config = dict(
    n_layer=9,
    d_model=160,
    n_experts=32,
    experts_per_token=4,
    d_expert=32,
    d_shared_expert=0,
    activation='swiglu',
    moe_layers=[1, 3, 5, 7],
    router_score='sigmoid',
    normalize_top_k=True,
    routed_scale=2.0,
    balance_loss=0.00334,
    balance_bias=False,
    router_bias=True,
    init_std_router=0.0198,
    lr_router=0.00263,
    n_head=2,
    n_kv_head=1,
    head_dim=64,
    vocab_size=8192,
    norm='layernorm',
    norm_place='pre',
    norm_eps=1e-05,
    positions='rope',
    rope_base=93100.0,
    rope_fraction=1.0,
    qk_norm=True,
    attn_scale=0.125,
    tie_embeddings=False,
    parallel_block=False,
    init='uniform',
    init_std_qkv=0.0358,
    init_std_o=0.0,
    init_std_up=0.0358,
    init_std_down=0.0,
    optimizer='muon_variant',
    lr=0.00982,
    lr_mult_up=1.06,
    lr_mult_down=2.0,
    beta1=0.95,
    lr_head=0.0116,
    warmup_steps=72,
    schedule='wsd',
    decay_fraction=0.74,
    decay_shape='linear',
    final_lr_fraction=0.0,
    batch_tokens=65536,
    seq_len=512,
    doc_mask=True,
    train_tokens=519000000,
    steps=7920,
    dataset='wikipedia_en',
)
Below are experts of layer 5 (counted from 0) of a mixture-of-experts language model. Rows are named gate (a neuron's input weights, with its number), up (a neuron's input weights, with its number) and show model dimensions 0-79. Each number is 50 + 12 x the weight over its row's rms, rounded and kept within 0 to 99.
Before each expert's rows: "comes after" lists some tokens at least twice as common just before its tokens as in all text. This comes from a sample of Wikipedia text that the model never trained on. Tokens count by the router's weight.

# expert 7
comes after: " |", "–", ".", " (", ",", "|"
gate2:54 58 60 26 56 58 40 56 44 52 44 61 52 29 52 69 44 36 39 60 53 57 53 34 29 61 56 70 56 32 55 62 41 40 48 39 47 50 61 28 54 48 49 47 58 50 49 62 52 45 60 55 54 51 68 60 63 41 48 49 42 40 55 45 66 45 74 76 68 59 58 74 59 41 48 44 40 47 49 73
up2:32 35 44 49 64 58 47 53 62 39 71 50 24 40 41 31 36 54 35 57 48 38 50 44 41 50 54 45 46 55 38 61 64 61 34 66 31 28 38 61 64 53 33 36 57 59 46 59 46 46 38 65 67 24 53 63 61 52 74 58 58 37 41 45 73 53 42 39 44 38 57 44 30 46 50 50 52 69 61 33

# expert 5
comes after: "\n", "\n\n", ")", " 1", "\n ", " 3"
gate8:59 37 43 50 70 51 56 63 37 58 44 54 47 58 66 32 37 49 42 28 50 53 51 55 59 39 66 46 63 44 40 60 40 32 34 43 61 63 50 40 44 53 48 67 64 55 36 69 65 26 43 75 44 44 74 52 61 56 48 51 56 46 46 48 45 71 64 62 36 42 34 61 45 57 55 43 28 52 46 40
up8:31 58 63 40 70 54 36 54 49 47 46 52 31 87 46 27 48 57 42 58 47 58 34 32 37 57 70 50 32 51 58 68 57 66 62 39 25 53 59 34 39 29 42 61 82 51 74 54 59 55 52 44 42 58 33 55 49 58 50 43 56 46 32 74 56 43 33 35 50 62 51 48 55 50 51 59 45 49 65 58

# expert 2
comes after: "  ", "|", " 0", "-", ")", "%"
gate4:70 54 49 57 53 33 57 49 20 55 34 36 79 29 54 53 34 43 44 58 42 66 76 38 51 59 63 52 51 64 65 55 62 48 53 56 49 50 46 62 65 67 56 56 35 31 63 53 45 64 51 46 28 41 40 42 55 56 33 37 42 43 26 50 35 51 32 38 45 42 47 47 52 46 36 47 33 52 53 45
up4:57 61 53 76 49 48 42 57 33 59 21 30 56 42 60 41 44 64 37 53 64 75 58 29 58 73 67 50 43 68 76 42 64 44 48 41 53 41 58 56 60 61 53 67 47 55 44 37 39 59 57 62 61 44 58 58 38 42 75 28 48 53 32 55 31 58 34 67 44 35 56 50 42 54 39 54 52 59 61 58

# expert 1
comes after: " |", "|", ";", "–", ":", " ("
gate2:39 51 52 66 36 64 44 65 47 75 52 41 52 52 49 47 57 61 53 62 48 49 60 38 68 44 44 52 47 44 49 38 34 37 58 59 54 66 38 61 39 61 48 46 43 31 63 79 40 53 60 48 58 68 51 56 55 53 55 31 59 44 82 32 49 62 62 55 32 40 45 39 60 33 33 56 39 65 64 32
up2:49 56 34 43 37 47 37 52 46 47 47 62 41 58 41 56 52 58 50 49 54 42 60 46 70 45 58 59 71 72 58 72 57 44 55 59 44 43 50 44 33 47 48 66 46 64 52 37 69 58 22 53 40 51 28 61 68 52 60 42 55 42 66 75 41 51 44 44 64 74 55 53 57 45 56 46 54 63 38 58

# expert 15
comes after: "=", ".", "\n\n", " |", "-", "|"
gate7:52 54 49 54 47 61 26 52 48 23 37 56 54 60 58 47 68 60 38 53 62 39 46 72 45 68 53 57 56 42 59 74 29 42 53 68 39 29 59 49 64 59 50 46 64 58 52 79 64 35 75 76 61 45 57 42 83 52 46 62 43 41 42 53 62 46 51 35 57 44 54 61 36 60 62 45 60 64 55 55
up7:46 55 72 62 54 38 33 56 56 64 36 60 55 51 66 46 61 52 22 46 52 54 45 36 80 56 49 43 47 65 41 63 53 43 58 42 34 49 36 58 58 50 36 74 83 45 43 52 63 63 57 30 75 76 67 50 31 75 41 43 54 35 42 38 60 67 56 25 49 48 41 47 37 70 61 46 50 36 61 48

# expert 27
comes after: "\n", "s", ")", "  ", "ed", " University"
gate13:49 63 46 53 39 49 56 58 56 45 59 31 47 39 42 40 40 45 18 55 47 56 81 42 47 39 65 68 64 49 56 50 44 39 49 51 43 52 61 55 58 27 43 40 48 54 75 47 44 51 38 25 28 41 45 43 62 74 34 50 68 39 32 54 54 55 66 43 23 60 62 64 63 75 78 40 32 35 40 33
up13:39 54 78 90 47 47 27 49 49 48 68 41 51 50 57 60 63 44 26 38 42 56 34 29 31 38 67 70 51 54 57 42 56 57 78 50 33 40 65 52 62 31 51 45 50 46 59 48 55 44 64 48 40 45 62 48 57 57 60 27 47 53 40 60 51 42 52 40 62 49 51 50 68 54 62 60 42 27 54 51

# expert 29
comes after: "\n", " |", "–", " (", "|", ":"
gate2:57 41 44 57 66 56 62 52 68 33 23 30 46 41 65 38 51 61 55 48 46 57 48 40 50 58 58 51 58 61 36 70 55 74 34 24 64 49 63 66 52 47 47 49 62 56 55 57 50 51 54 39 09 47 51 59 59 51 19 57 69 68 36 58 40 40 39 60 40 56 59 58 44 45 72 56 28 36 59 55
up2:35 49 62 54 54 56 49 56 42 47 56 27 62 35 54 42 50 57 48 48 61 20 57 42 80 57 52 68 46 65 73 48 54 67 34 56 39 24 54 46 49 42 38 45 59 68 47 70 50 40 41 33 37 45 53 53 48 60 53 39 51 74 34 51 46 40 41 36 76 54 64 72 46 33 57 63 56 39 40 45

# expert 19
comes after: "  ", "\n", " 0", ")", "\n\n", " 1"
gate9:63 32 56 65 52 44 38 69 49 68 63 64 53 69 65 83 59 73 56 55 27 47 47 39 57 49 44 62 64 48 41 44 73 71 43 49 40 75 50 41 53 32 41 50 52 48 54 57 66 46 54 53 40 24 82 38 60 55 40 33 68 57 65 59 44 39 45 31 45 59 45 31 60 42 37 54 40 37 58 52
up9:54 48 43 30 46 48 51 57 52 56 74 46 42 65 45 68 66 61 44 63 26 37 42 66 45 72 55 27 32 54 35 70 50 38 46 75 43 68 48 54 52 44 77 40 58 36 57 48 45 54 55 53 37 41 51 72 67 40 42 67 37 47 64 44 39 38 66 69 68 70 44 45 38 38 62 55 54 33 34 52

# expert 6
comes after: " of", " the", " in", "'", " a", " for"
gate4:25 61 29 75 44 46 38 55 40 59 40 42 60 54 30 64 56 45 47 54 39 54 47 71 28 36 62 61 44 30 58 59 79 47 66 41 56 48 35 61 48 42 32 57 50 49 73 59 65 52 63 46 52 56 70 65 41 54 43 47 56 36 33 65 66 58 44 53 31 45 60 43 44 48 39 46 52 51 74 25
up4:63 57 61 51 37 71 45 52 54 59 52 32 35 46 80 51 28 60 47 57 63 55 48 55 58 43 52 35 35 61 50 45 62 69 52 40 35 32 59 34 64 56 44 23 66 43 56 71 62 44 27 47 43 55 48 34 62 41 35 44 41 32 58 40 44 42 38 47 50 53 69 39 53 51 43 51 49 40 51 44

# expert 23
comes after: " |", "-", "|", "=", ".", ")"
gate8:66 40 33 42 60 48 48 43 41 77 49 51 36 50 49 55 50 53 41 42 47 32 55 51 46 56 28 74 36 53 43 35 47 46 45 60 43 51 87 30 46 47 52 33 56 56 44 77 67 46 54 48 41 55 15 55 41 53 55 38 56 31 62 75 53 36 56 45 40 47 61 58 37 43 43 35 67 46 71 45
up8:65 51 36 42 46 51 52 45 58 45 56 39 53 41 53 61 77 37 50 59 38 48 45 32 51 40 56 57 51 43 46 36 55 43 50 38 51 68 27 40 44 59 46 36 43 61 31 44 72 58 44 57 68 82 59 52 57 57 31 32 68 65 37 31 48 49 44 41 59 49 55 53 64 61 41 66 50 24 39 64